{
  "experts_per_token": 2,
  "moe_layers": [0, 1, 2, 3, 4, 5, 6, 7, 8, 9, 10, 11, 12, 13],
  "balance_bias": false,
  "router_bias": true,
  "vocab_size": 5150,
  "norm_eps": 1e-05,
  "tie_embeddings": false,
  "optimizer": "soap_variant",
  "lr": 0.00593,
  "beta1": 0.95,
  "grad_clip": 1.0,
  "seq_len": 512,
  "train_tokens": 293300000,
  "steps": 6468
}
Below are experts of layer 8 (counted from 0) of a mixture-of-experts language model. Rows are named router (the router's row for the expert), gate (a neuron's input weights, with its number), up (a neuron's input weights, with its number) and show model dimensions 0-79. Each number is 500 + 25 x the weight over its row's rms, rounded and kept within 0 to 999. Numbers have three digits each.
After each expert's rows: "comes after" lists some tokens at least twice as common just before its tokens as in all text; "mostly gets" lists some tokens that are sent to it at least half of the time. This comes from a sample of Wikipedia text that the model never trained on. Tokens count by the router's weight.

# expert 48
router:499515516523491503511498486486450507486491513528512473512515483500495455496487491483476496522528567502551543525449517509507492526468510527528464508472471489510497510486525493498537493489556508513500520530502500491485518511501495529521501483
gate0:472558523533526478544495480522492507505471506494511505515472465484481488504464481521463488489512523458521493481515539484489466526537516466507531516517519563536478496498462475519497507452499464470511517524441488515481464513512514482488509506
up0:523473496460486535434495528495501500508494461509509512473526522531526511498526527491530498533495468508504499498537484483516524484498523513460516457515460475511524517539534514489524503511492534532485442511490523510527534529466509513492524508
gate1:435512494498504489486518503499479489457545480546506527517517509532496513478486502528464505524454465502461496541516465523547487509536521539492529463487504463451484492490480483533566493500524535486487523516517500515504495517508465532494521532
up1:523527502460463506483531520489468488505506509553515495512462486502512507504518509479508479534504521455504527492457570539479482491484517531490519491569519473498493455483513507523545513490500497463494546490490520464506482494521535494496491480
gate2:482520507448487484502482487513449524532480473550525527463513516494498505483497452516558501494532492502512535491506495466500499494537546517492453457478471461487563515458528469487472486516499511524477504498504509519540497479487486498442509496
up2:482461505485497520525528476515476430510517510489525501455484495501491502521487533525460507496527477491528488466494541504467484494541498474467505495508487518502436508577470513488537447494497508508523501503485448458477541500495484498527479506
gate3:476531502518530463482462556527481495500488497508535491518486480460493482484560479474534507487500476518531540523478509516506530462507496485445482488490519515491515494526495500521499521513539440515467518529486512487481463483475496526473507525
up3:503479539474537521453498499489486494476492519459517488512502540499547513554435466475529480467502528512538471529511463519490519510496472510512457494517493498524488495478497498504528470485482491500502477520514536517524487495484504491525528479
gate4:524535479519478503479510502475510453524507508445495469510530479543469451515508536535473527537505479489466506511496532500523487496491459501525501531503510503490498509470504533501498495513558511500529522487472484459499503500512489469516473465
up4:513448517521497521539473487505487528484500509516545521490502519467545511469457484476537476479505520478526496471497521506450545460502552490454487471507493488528524495562481499462504501478446474483490497516513505512499445485501506506512510521
comes after: " ", " (", "–", " $", "/", " −"
mostly gets: " gradu", "1", " shown", "2"

# expert 11
router:486529519537463474477513485473496504549547526510508505542509503492482461519488472499499482483519469514502498516513497494505547519477505514514476493547490470498503482495470516520518513498552488515460520505478500474497504502508522444518516548
gate0:497446479521522470481492509446483474484523511516491490538502482540524505482459469508516509572504511489531530491473473493475481498485471500464470495513491487525525516500539513513510494504509499523508514508486476463469492475482489463487498510
up0:523532499496482476506451525527427522487456544468520493468493499513469526517507510464526481502496533560533464520538502508519495453543490484465530490511480504455493452516522540511482500492504521471493513520525510538496481508487486511510472473
gate1:480535507490518508524436471502493498491513493509504485500533540540478482510508481503478530524538487515520557506496473514479513546483526497490444490504469505538478510519478493469547506489455439482470521486502513495503441481502481511490510515
up1:508506508490488482493525517508470492492486503509520448522490454498529453536460475502504456479475540519495516461529514489512514461514480518505520525498497485444508464498467514520458509472535525524499483508530511490479541510507508524539504492
gate2:508451522517490511472506456531473531507510524490549523520474529464454471482513469467520520471498481457504495478538464511538510497508476509473460562450475461452525476519484501491468522489521513527523509501493537497470484475514490499470504513
up2:499538490489483457491525511506532486448485502492496497546489489484489465482500527524517537511507495507505481554508532519491493489514486485529513494531505513515483520539505490528509545534451514480490495508567485519485475490548519537511505490
gate3:432490541489503490571502501516511515508522498465516482531487524452491561454490464493494517481523484514522535505470460554497496488509509518498505475493492504504494495544471526488544523448496478497486439516495521512476514445496516506453482527
up3:530486503493494460465477489513467545513488475446487519459490508537515499511513511481560466479473483469539562490525473480481485507482484505519558463547519506493534443511515512526500514471502539513507464503535522501475519509524514503492490476
gate4:520517459479486491523511510535526517557469507534457503508452545498508494462532490538466507540501507492495483519489504470471533551510499492502478465481521519474499498531450489549520477458495480532462535547520490474490500488507500505506494502
up4:539491482499531450510484508494491481538483540495492484521466534463498515504488507480534551502506502469509488453480514454510523528466491512536508509514508488466535516525466535514514453478486476535498474497520495478493452510504513468499504468
comes after: ".", "–", "′", "°", ",", ":"
mostly gets: " +", " −", "′", " –", " =", " rat"

# expert 55
router:472498485498505493518511527548484492511494505501475497527510508551477482493482522517516536471548536448567485504469495468533496516517445493492499500514480494499504501514480506536490476494540507514494529539492498473492517468475486511503515540
gate0:470491519506508514495463500515493472504506487500488551464438519546502498485548465499485499529503525444515480520495500448496490543519489481525477490514536506486477501508454500454472501522500515533495509509464493499523545517489523487535455515
up0:543520477484496515507540521496550502486523510499499456554522501490531504471517532503488509490489522505470502497489474542511497477504522506484499512469535535527491496495489521540465447492500476473517492515534527533508472545485498473478527530
gate1:490444487511486447499517475497480503508493482498515499503488534477477525509485548538518532509483469490547513503503504509521468523519468513464472496533465470518482521487481492489470494508491500491524500496469479422484513447513503493517510509
up1:502488531527494485442483530531533468512475518508481474538517505527470528503516539477461556539446508484518525516523500488468491497504483491517566498508488536495517483450511503534511510490532500502502490483497526547508505545525483499470458536
gate2:450526486518475515500481511503470511536501517476452511497491510522435489529452497526480503506501513493507525486493494480540540471478512474509496504486520498484543481542520510499535533480532483510549547500464443510475474503467478464534525495
up2:507481533475523515489536549494513480494476502464487496463488478484519508476521513527474513509515501516507500513514518483500476462448492511474536494528466486483512514505544512506501512547500561492490544460463517491534506450520503524548517489
gate3:515542499495493506506484489479496510508515463515464510480539439488490501450509484513489526526464528473495520533516521466531510519550504476548519502488516495482507513518486491464511503493536517515505523536501551461524462469528512466506490499
up3:472498503536461483474509493422461528501485507516519553506480495486427475510554510494543511493494486525520540491528469470533464539483480473512499497537492473487519503499500469547477448471481477511493440493498504481503495486433478526491480479
gate4:519505474478490514489464552499562494473550526514426508537507484539487461545501470512497517554493515474507550500523453476498460460513540494497494508508487481507528497506522481485521454543522483515514483494473499477502505476508454501500482493
up4:475491480502477452523486504544551548512521510516509507524516527498504472517500505476499503495520537545516529499479419541504524456469508481495489527510525453496482509490482473496466491515507474483494500523479488476471474511501492546525502500
comes after: " (", " a", " \"", "-", " to", " was"
mostly gets: " sh", " w", " st", " h", " sl", " sk"

# expert 49
router:440535471555533511489502515503511506521491474506502485530524476492516466520505467526491505467518484526526488504489477494531501520520525471520451521507453472463511462493479522546467508518494528487514522529434491476464534515473502474532451513
gate0:502469493526508470506500518481518504494470502511522542484503488525494506526524527471497505495518520487480510523537487473480500545514503498551501521506518521505452471459479535543494480498546473489517522520439474483537505474443533473497502485
up0:508526520522524460482511513483519507518506504464499537499478518560463522497488476529492490495524503505485516517465496506492490495498496546506488491499489522500509514515505451483494469503529501509516489482548486533454506548544494467479515492
gate1:482440488523542498492531534476488424487517490500488489522502522491482441491483494516501522481496472525475490513482524519496498498499464495452483484517511533515522485512522505543448479511528520513498522523512480472487520466493483479551476480
up1:502553534488491504484503566534505548534484477504486494519461509520464484494530493481506512516492499487479512540469481551503510504528484498515516525454472462523482495455458498500516480503495508487513469485547487524491500501487471468507542497
gate2:512452509476466500510472493500482487500490481547472496486534462501470491513501502528470529478503533474496510502512496507480543549512489488480473501459515490493495457513504472520527508530512499469489471521528477519509478479524511512470516527
up2:478493508530495485479508531508504526479497432529495532530532480486474476497494467487490538519527549526499497492508499469502502476544493473491474535534497510478500478466504492509468485533473531493510479513530491541540501488540471497533501448
gate3:521500491515515500518534483540519517498482506494508465518516563480534487527552492484480515516484473485478498488454515508468510512465496534492503515515477526476510481560479511481495495482511530537503499500460457478456523499475513512488520580
up3:531531505517483476500480524454508484463532456508490483479517490494497523510554514527491512500488541472473515498516520504488492455508457437494476465511505498512517520499508464504508491532510466510537539472504447511566481506542505491488491485
gate4:460488482505540511504505517519517541510493486523502496498465475477513502521504492475470508480482474522556483509468544462491520484538562489493461513507500443501524495469463532483513504450505457548485511524461505509450500456486463489478495479
up4:480487504513474497495504496527491512506533505537502469530485464510521533532483505466447498496502433485527520501467518547517489491521530447494470498520491452505511474492498537490527508503473456522513529528488486503470476494473511549493463501
comes after: " the", " a", " and", " of", " \"", "'s"
mostly gets: " s", " n", " res", " d", " al", " p"

# expert 1
router:502500502491489510520484516514508475515508469468491504510502489512489449519530508526487487470537477524497548547468509506527510554460464503477472546515502453486522470473496527545457513490530542515462486476509474477538488497502470490554508514
gate0:471533453491475462510480524500501514526484454472488504537515500497525475471475527490493488544538515510479516533487511487529500517502543447474492466510489509515495515525515479496496453548472500528475498509490535480498505544549460533516502462
up0:505473497485538514499481547447495524476496474502489482511491500532507505474543475461472516456473529473518472464482531513488520513496529493494526493479490460517486471517516513459465518476466499515456510533589506503492509486465519574507474506
gate1:491483509483535520518490499489541499478527471484528558488529494470541507529474497517534528474524530507505505474498447466535496456511508477483474519470492528506456474504468502495526483510474505489493489510538475494500511488489455495506478520
up1:496489476526495539510474426512445531544479521480522461476526523476490498484504493528537497499533499497516534486474530535497513472529495500488526544488491510479519514506525500442485497514472529513439493507486523461464477484516469501488560495
gate2:473528520468492517452545526490516493452465547513512487473497491500472517492483519474525480466533467490508478476521522468485509521463545488527499498482546501536527478501467529507539488487515495540517529516507514484542485459526510502488519503
up2:508515506491497524506501545476508505433457485500526504493501476514509549518514544455490503506439467491505456477466490479496512456469531480501524485465493511495483447509502546457534494468486521535515506497526465512524516481467585506475498518
gate3:530516518549491472521522515502477495513506463489472511526515500521509481511458517535535437456466508498507472472538495482445500506494534509461536546490474485484518516508482476498460517507521524513482480502497505490520506527518525527501530467
up3:475489498483457476500480511533514523548488492491497523519502474485517485469515493482483510516521498509511523480524557427456498545496498468515498477520519502494500461500495490496550497520472490467479497494509534471504511495510488508504520510
gate4:516538497522528480509460513442484547532462492530500448471518449522492485436497479478485530495465477517481520480537503500474512520507536542489520505500541494539532533486513522501491544525520511499484503487504492477482507512533497535509502514
up4:514486476550550472524497493506492533508514559565525508506511528506506478487503497555535519498487494521490527526524466558492499536498447533485471530539525476474501520519480478484503509456468503509530515505545449508495462476480523513515494493
comes after: " of", " in", " to", ".", " for", " on"
mostly gets: " the", " his", "The", " its", " The", " their"

# expert 53
router:495553505526472472488509481503505501466533466526501513497500521495522499486464490518474506479543505505508543541501525478501514533489515520514509525486511502508486474469508507528498513483514495502509476497487441513525521536462490477516517578
gate0:500488502497519513509472444482492479494549506506461517500489492482494462478503474512500489492523520474528499500495519520546488493488486474495535505468493511520474511488498471540473479495522527469511477550464496478514496552507500504473484502
up0:503508509537473489487501489492531532481488490508528492480507477501471487479529512522519470503498505529446484475471506458461475502471518473487504512493518492513531525513454532446510542511479498536489511441559485555485494478526480498549524457
gate1:506532483494503518520485520496478492539483524486500499491504462585487433525501522512485495580526488504511527514532496486511448522506531485502488486474462497475535505496444481526502495498487496519536502526445493468501540472524515466509534515
up1:458475501516508503478481522525497497505567511484479484486495488474498493499517465550519501501533468500496471496461536487481487481492494517503466518493464466513498489515534473460468494499539543503459490458544505525504488499507507497488498443
gate2:488499502475527451500470499479508557517550499531501508529513457491478497520480470504540426503471523474483484519468534511535479445486490474507486495510468525468545524508485509494479499508523506433483519530524518520534528513504453476442506527
up2:510513527471472484504497541490481507526508522556466495509496462500516523513473542461505484493523536532530500509512506485512497465499452487519476475502521542491538513519446513527494486458505486510500518545481556507505541517490480497480493515
gate3:525504456498489562472540521467498464473502514509493521501495521499496492471512475526479510505527522526484500534510485443540523506516519497501509473501516525550474475578511499475500480488490492496510518518473511526539483463537466533491490527
up3:475527494485526533477495516484538460473500489531514514495505503491522507474467477494521485475492518529544509476520498490504518549497492505488517493472485520564453504506519476490495520493489488507526496496486519492516497496557461517521525542
gate4:465499515472491451495487504480497479468526525524522518485468533492508520493526506493466537547520500500553523451519519547494501509511555510471461526552487488502521508533497504518523510480477529525536490504485473480524505507563531459498482510
up4:517454430504528503507536468494501494503467516474507457499499555448503484545468513471501550557483552508501478533510480524519486483509504546510537523479488499488500508527509476520527497519521501483494525510474483473468500480489521478506502489
comes after: "0", "1", "9", "2", "8", "7"
mostly gets: " million", " century", "–present", " ago", "illion", "°E"

# expert 18
router:453532507509528483504509472509467530500487461506526466520484510464494464522483506523486548502514459492498503499494518495502514512507495504516501519504468520505530473467474502541487523476516527536469476530523459503508547534526512517540475548
gate0:529471504509479468475542484502443469496519494443503493496492501529518500508492522488446506548518487511511468534512505516531462507485513514455518483513466502484494535507480478523484515518501504519503478516512492498464514521507494531512493486
up0:504453468466519518516533470517482452489477500464513494494491501496507513522502510510497485507564451489492471503545494489514495531479547492498501518467453522514488520496528509501492498547501542488537488551505526499507512499501475509512521494
gate1:472473511500478461506495515505478476447518516470508491514496502496518499538474490479504540519529563530545540458497504495479540503484443498513477560515509503549455487497507505469503492528471519457538494524487518466534512478497500481509470543
up1:484451459507472487498498481450489435512465504497528475497474480501516494538467507457518527498525501492508425503526483519468523532520482488483481537490447484487455505534541513476490510539464471479545507536514529456496522503485483486481501470
gate2:425511460512502501492468496513492472505500510497542464489471525470527469520496566500518514509498511501473560530493479494508475489491512471544507455485473505483528473514522497546521534499478485509544511516508510524465532480514521512508541515
up2:485511544501498527508489528522504530464531523500548480523459499539502451470511503468485486476525495536520514522492475474519475522495472495472519474474530540468478495460460499500552476516497494525542542496470513477528510456504491492511491527
gate3:466524521524523475530487477468500525485473455527517509491496489480469492555525523506519531496505416452462469506509503498503510514516438495480500480492467543458530504521513502534446504523493528512486533462510473465524509465510520464526492509
up3:463504512526449465502509483472504514496512467524536506467493524493498486516517488489492521499500457466502500512562519479509514476531490452466494485456453499498486492488489524476487478492452543511480555481496469506495495484469526506479496479
gate4:471543500536490487454444516477500507534542514504505476536494509511521454542497528527504536505529497535451506508511491478499508558531507483496516493484429471511474537503493516553475504454496550474500499507499470461495500477532515506474476498
up4:494512468526506499494488480489474465512544490481479489462486493483502502512483490508504509529488509519465544507510518501468497515533540503505479511543461502501487546536504489520463517476480493508537469509513473511492522478483507514536453492
comes after: ".", ",", " the", " that", " of", " where"
mostly gets: " I", " he", " He", " It", " she", " U"

# expert 25
router:502533528521489520510489485486466533549510521513514522549519482522559501492482474484500498511495459497520527533454517498514487534509497543505489533486492496484510494473491518519522480491536542577515510490512509495502549544475510517529527504
gate27:497493512477483487451499523521485525469481514504510492467486523484497489450480519537494508513512520499476498533477524460479513490516506517504473551479483505506478501483516544507505486504441515522521586492507518497460530462461497450491492533
up27:514502499505520457507468467533482495559527498450453509496505485504525501434504525527464547515498485518498463467470475506498515518505501508484487520470527528470486489505477496522515492506480459484474523465523534516476489449489498468499489479
gate28:464519528532484511499504497494472493435517483517498487452503494532467509478514539491515528498524506530491519519506497536465481463489483509499535457538486473487486481492451495506507524486495481480464474479483473494454485536509508474457488515
up28:471479486510485505475551527522505497490497516497481513451465501489504512487494504484521483462465504500515482497473498480498484534480482482484509511539491500511439500449498500505499534483496522544481506507525485488528498502579517524512490469
gate29:510495482515514497518463534539554513504499489455489493514528486465534500492487497512489504468487455517532502514522515527509517501496566450489474478485461518521506474506562524456512463532526503510490504486496474511558560499487486512499562498
up29:516515477503546473494480488524515494522483478502473522535535506502505482472475531497532536489436469519596500540492522497509521487513515507529500497476530472526521490536533489457517488527548554497472520501461465501465521489509454513493522501
gate30:454493522458473517510496508494489491513471536509501507497516513478516490521500495519478492480502467494484514532545467474500509482510518494466472512487418491509498462535493520484489496535489560536547541443498532526525532487515490480487513517
up30:509485527475479491554508472485486504547517474473555478453518475474506499540471488482454520537482483484493516520537494533527497488497497468454489516491482508508505488508469508482494506481516536460544505483527512503526494499525489504500518497
gate31:487471510482516504477492495451463496477494520501490501497531500529531472523510511471518527518474498524476544481511517506495497491542497510491518493484506482550533482555488535474507507512444528522472480516513520460471512496558469478543487523
up31:506486499544473447512534507498509505536518487505518481524497511460545504470517491529497488507511531498545507501506486511525483464477511472529507478496526480497502502457502492489406481497539503502515475497501490495495497525499490512523531543
comes after: ".", ",", "==", ".\n\n", "===", " that"
mostly gets: " that", " which", " who", " this", " when", " where"

# expert 42
router:476539489529509489511485508495505512515500479499504486509486530502515494515517496507465518498532505509543485491487486513544530511470476532491465542530490511504469451488521520544520485530502508487447511508520493501508549492473456500552502506
gate0:498512497540484504509515490499497504561501501484531519509449543506494506543533511483469510534585481517521477491480514469473493524447551473524496481495518514505473509494476498492525477523475515483474542506482465511511514452451530516518500495
up0:516550498467497514481511494484482492486514511518489516497522496508493513508477486506541489492452510469486484540509460495544520458525482525497522520518496515470523498473497502494491521469523524515537495517497549461498478528509473518469500454
gate1:501438493513533510396497503470493498519442491538501547512470468509516511515490484534505509499504479493494480496539528512506498461485448480468499510481490499521533511530517527488484493474505516541533474514482481468491551539514482502478494493
up1:473503526500507515452486515497505479490512491542477532551516539499511497514513514485506561495491452498481532511501501507518483482517561513481484532455488534485561521491490488508548491517491486488523511514524501480514474497513500488490497496
gate2:510493494490520478456510498465473492517465482473501552492499518502474499470506493463488505532505528524505477471500499474540519504455532464481506484515545479508517522502491510486530484492470501527480523486468520497533498459479446474533473478
up2:448466503463491496505507539476461488520511521515474499545472503449491507475478500538477533524433498474499509523523506486512508507464480526490469463544508470492520485529516492515506553509520471516571469528523541449526501512472528511464495498
gate3:502546486516480464494456478445482532525495477489520512460479531458517471539454485438512534515494452505510506472505478508494465488456505510490500484477493445464491507535499501512451501509496458527489496490517502479517534463531491463490540476
up3:489534539498495505510513518473454488480496493447522506489541541486523531492513491532522453525471469525519480570490498497530498530504503483513492482474480522474505539463516501516500507530552523522470472502473469481464502515514487461533491491
gate4:482438543508509541458532489472506526443496517511495514553506493541507481528509510515503487462480481513484498552490512463546547489523502492497476494532503514511483498534491523495505499485480491504497511499499506477490507548516412493518531497
up4:438478508484471458514540500510470492525527508499467522523533486504530550504516496522522553497480495488502517481502496476490499509473483455547493465468449475519537469505441495471518533528497468515503504508535499515512523522476543469530489564
comes after: " |", ",", " (", ":", "-", "|"
mostly gets: " F", " K", " N", " T", " W", "Sh"

# expert 21
router:488505507545549490492510480487487544514511493467491463496531492483479524485489473504515501457497456498498549571498510459472507515458527469511508536488505491481469500505518503533491507477546488509478499520513481476524513536513493472537505521
gate0:497525529491475507520543489498464497481459500483514537476475465534486485505447492502464523511544524493465513513488531474471488493486477503477533486568514526532497500484507458505503516543457477485504499451483488457482524487512498472504538523
up0:545482502432449486527492517531524453471499501497510483495500505464510469489528472513506526515506481514507469457469486511512509482486494538466512481554488476497485480466545554504508492527500511491524507514495545472526520505484505487537523447
gate1:503490501540507518498495525475520509466481447518503541490504497542493493587547515537522472518493516515491527532522551496513499533500556498481522485485504509509500483491496505502459525494530480499497458491511489502476514535524495515504507496
up1:532492525514521517455498513494500536483523457472487463502544514468455520520514527492496524507511477498475504533538521507503521475512523465479543491434516506442532534479470508469506510486513486476479478454503493511497517505479519504475474519
gate2:472535454508532479473513494489466492531503529516468508511525443523501507473480502482464507519504466487493486550523459497464539500422502519508502442466509499495489488509531488517509484489492539480527512488510520521477531538538521509491520510
up2:469562509490513518463486507514499509486485465500495542516503465489488515452462516506502472544529441480479479556507451488524527495471467514453517466494534542529497480445471494516525505491507540464508487560513562519522521515495509515532497509
gate3:473527473550489503474500525528496496460525494467441468523506477490496490508440548476417489513479498484527486519499537484487496498509520492502515535545482487536503482513473512500509476459491457520554510519491515522491531500520509506522468476
up3:466520470513471509433506480498450520476511503476504498477530431505535507477443544496489524486499489480547497534489486487519485523517542492545515534493500488519512475462460496546484506459497442514543516532509520485500475502500450500525502533
gate4:525512520532508487512515539488498486514475507509525525502498516501495480489503505510478570490494474510440506534438544443497497520491529486488486474512500484499509510505502502519503504450510488515505497475502570502457502471512493516528456521
up4:462515509445507497502500446504491500467517497476504487484505492487529499483494498475502494502544520512563474504530449528546490482473505524501503506491507511487486481519506509510498513561508524482523489535474447482509492493480505470486547497
comes after: ",", " and", "s", " well", ")", "),"
mostly gets: " and", " or", " but", " while", " &", " until"

# expert 24
router:463544478543490437492506496501517475557531469476477520547489552488515477524480475489496505484522473506543498501509484501556486517479499495498471552494474493510519500479521480524504512488515523514469516526506480484485517507446492524501507544
gate0:533477491455553497530506526480503467503467504484496511534563490497505504481511505516531521530474491508519491531466533478462505490509489493456491521461467509516488457514432467509561522510517505511480495447469492482443487550522455515505455482
up0:497523483450541478503484478529542478482511468540487526524493503535491487511532517492539461476528521480519505475476487509527518481502486552470542541468518507489499477485486525491538502517527512481499481483532499497514473489425538509471468483
gate1:469493548475527478490549513490522519456483558459495526554479523530514523490511525556500523448434498524495504483500498499483500538468470476477487528479471512529534493530479508534530519522469487527470496502506502481531500479480512475505534544
up1:479527508512449476494496491476458520476524469482477506508494478464489482517533492453546532545551468533484498506517522470480493479497504493516538447478528526503469547516511516504523515478493499520495533476470535490489454486465447475472462472
gate2:513489464545498492519524481516511514577523481569521512483485448475566466495512509488506513518516482528528501519513509464500490486455486501469516523473486508487461518490504539504469459489506480485464550534490484492508506457508468495503468482
up2:536490497491498471523527480558498508526494491517486528498525440508539447481530516537495490473474478511498504497475549499508512544526521503495496512520522450465475456483518502533468504487473493503525519500524490524510523485476562481477465463
gate3:523481524488526437545524498489512493508535512517513469508512474513482512526486492536523500514508495501501485487475537519483514557473449532509494540515472502480502502493446509495502508533478473502517497512466499483524459517530487485472497553
up3:504487534511520499533532524517517488466505514520533490537517503504535482481461525526511525479512471504507482510498518505489471501514449465465520502529512489486497517540528492510498567547517486489537488463504538495469542499528455486499471515
gate4:517464468509524507516457530509473466513497487477547492461473463509495494462508496502502539499523479495524474455511518502497514476515542472497485515514534463495509513492503496519518530508498456476478478465451489517511465480522490522511522477
up4:494485484483512513481505484479501501467486480542514526466472516530478459508486547500484489495472520477520556517463512504521526511471526568490504486505540486446530509481518487483504491475478493505494492463527511513503482495466519521515484500
comes after: "0", "4", "3", "5", "6", "2"
mostly gets: "',", " |", ";"

# expert 36
router:512528516527507503532492482529502510523525519531483476494539527464515492545513512500489526502518523460522477507497513495549478556491532493475444557512519521466510508473522495529506498428501479508471529481510479502530525541468473474502478535
gate0:484557522514524514505449494511504466441509495508489506473509529485528500525549484515497536504493456510512535441453499486557488533536543496537504524526529523517512515529518495531482530450509488523464527504493505469504504538504502500488493506
up0:459488481490491516473478518517504495473504498534539505446513541514526518485547479492517517500473482497490506509493490501494471475525525534504515501500548512529458500502497467514527529472510450516497487550436537474502475499524523522487465530
gate1:493541508543505527469472495527511498489497478525494491528477506453528462539524533477444532511519454474531517526484528516554508568499522467484492561496496492513508516501495499545452519473499492538490495520547490508493551516476509505501513530
up1:508545505515493518472531492527497501479502534528522473534501490542487507504432477524498476468532497517448474480482539566475519478487535495461492453507486523519505478534460526488521506544466497425445526486492520490496498510532504497487486523
gate2:497523516504518495524492478502492470514507543533473513434528537534503475504468473577453494460552488501472469465516538474534528536486543482483523495521509513505535473496514527488475483508549483507509513483492533517525488506532530499522462513
up2:516506488492481533488521490475549497520492470492531451568512486459521499507524502507480467506506541501481535520478478506441475509507516496476431492474499487524489532499492491530522501484493458501536531488484507493508510516486469525463563483
gate3:520517494540480487517493490481491484517521512482484476493531495505502481529467539519471573509487490513497525471503523468487521560511538498499464528465491488475506506531486537497456466482532479511536505520499473526535468447485465457512450510
up3:469522527504494463523517459526496507527501506453542504519482448530484504529446510498426551489506483508512509489463517496434463491494483506510528523505532476476518460510495509461436503516521503494511479488498516538526442485509495498494483465
gate4:530438501515512504526466483481501466487520483488443516491496469510534493502550498511472531476516485465481499498513492508519497526473467462524428517518489484443500514498503495516491528458535496548500523495505505480519490546488473522502503530
up4:516534510461473457480503498490479501534504486499511509529534531448527486496468479513488526525494516504499502504503496542468492467511511514551526489470528538551461515493516491505514507500526462469462484521454537477477503488512452471458532508
comes after: "9", "2", " on", "6", "5", "7"
mostly gets: " May", " September", " January", " November", " March", " October"

# expert 28
router:465519492495449486509465520484475515525527463528485487468491532530487465504480507503479487535523462507546497503523502494560507522456479490498519541456473485554541480487510522515518494481500510515460478555481503474503502504484505464471469516
gate0:527471511504426574482483511496506484484502516491515542508530510557465508496519498463483517502517482504466482519478500466537500501481536491481532464507502491563512484482479531531536481479526509499530546463495509500557504499523523521535477527
up0:499485506490499465531481530481470511481497515506484452509496498540482504458488511466509514513485508492510503531546455481478573537490463483471513529476478447476456521464536505483478510547485524492500514512491478536515497520466517479464530454
gate1:480482506518492471509513521523529521484455508515509465482516526557506473470514485513510535522501493491508519524507445503551489512486574488535561497495539500522541488470529524479509465463486477498510470488497509490492534513540480540513511527
up1:449511510462516481514470502538522509509489501506494515495459514484520477498515471502545502502510487475507488497477478504518466462471526520499526488486560446509550466490492549522529487523535483475481469497483522492501534523551516511529531498
gate2:490521479541485452465489526485485507535481486587530519490464523500489468525479539512458494511509491498482481446510509478510496471518515538484533519481530501484499504449503509550522510485532499520476514482487486471501523472544524502480485531
up2:511526515491520508519485492545530486506507484505508505500510527534529445475528485491485502502478519510505452508501499496496510547471520524461500478500531481519482538478513455517480503582490437523533494551475509481518485464531499524467517492
gate3:537506509497496482489528505513492531487509537459547500479511503520486504501505509483559524475493511514513506515536519478552509442503487480500471446476545506493492495499465500513499512499500522498513499524432519559484483534504470494456483484
up3:531519480487485479515496524518525514529474525514540524518479507513490533529533523519547512465547495468519517498505469499533541509517481509478477481431502485525476480457483464534452542516515491488496502502434546543475524530519518491468499458
gate4:518509525494480476451536508496496455477509439547483507478470506474468473466478527485501510503491502533505548543559559493483483516520481499498534496496541495499496530504445456468497517505530505512485483527498488510510478478493505518503533477
up4:430465500556520511520477502489529496510487500479493529497486474472541540518526480479504551493499483498493455498489476522518492531494521448512486501495488509476485468469523477510515458436479501501530499515502478536487500516474461476533451536
comes after: "\n", " |\n", ")\n", ")", ".\n", ";\n"
mostly gets: "|", "-", " •"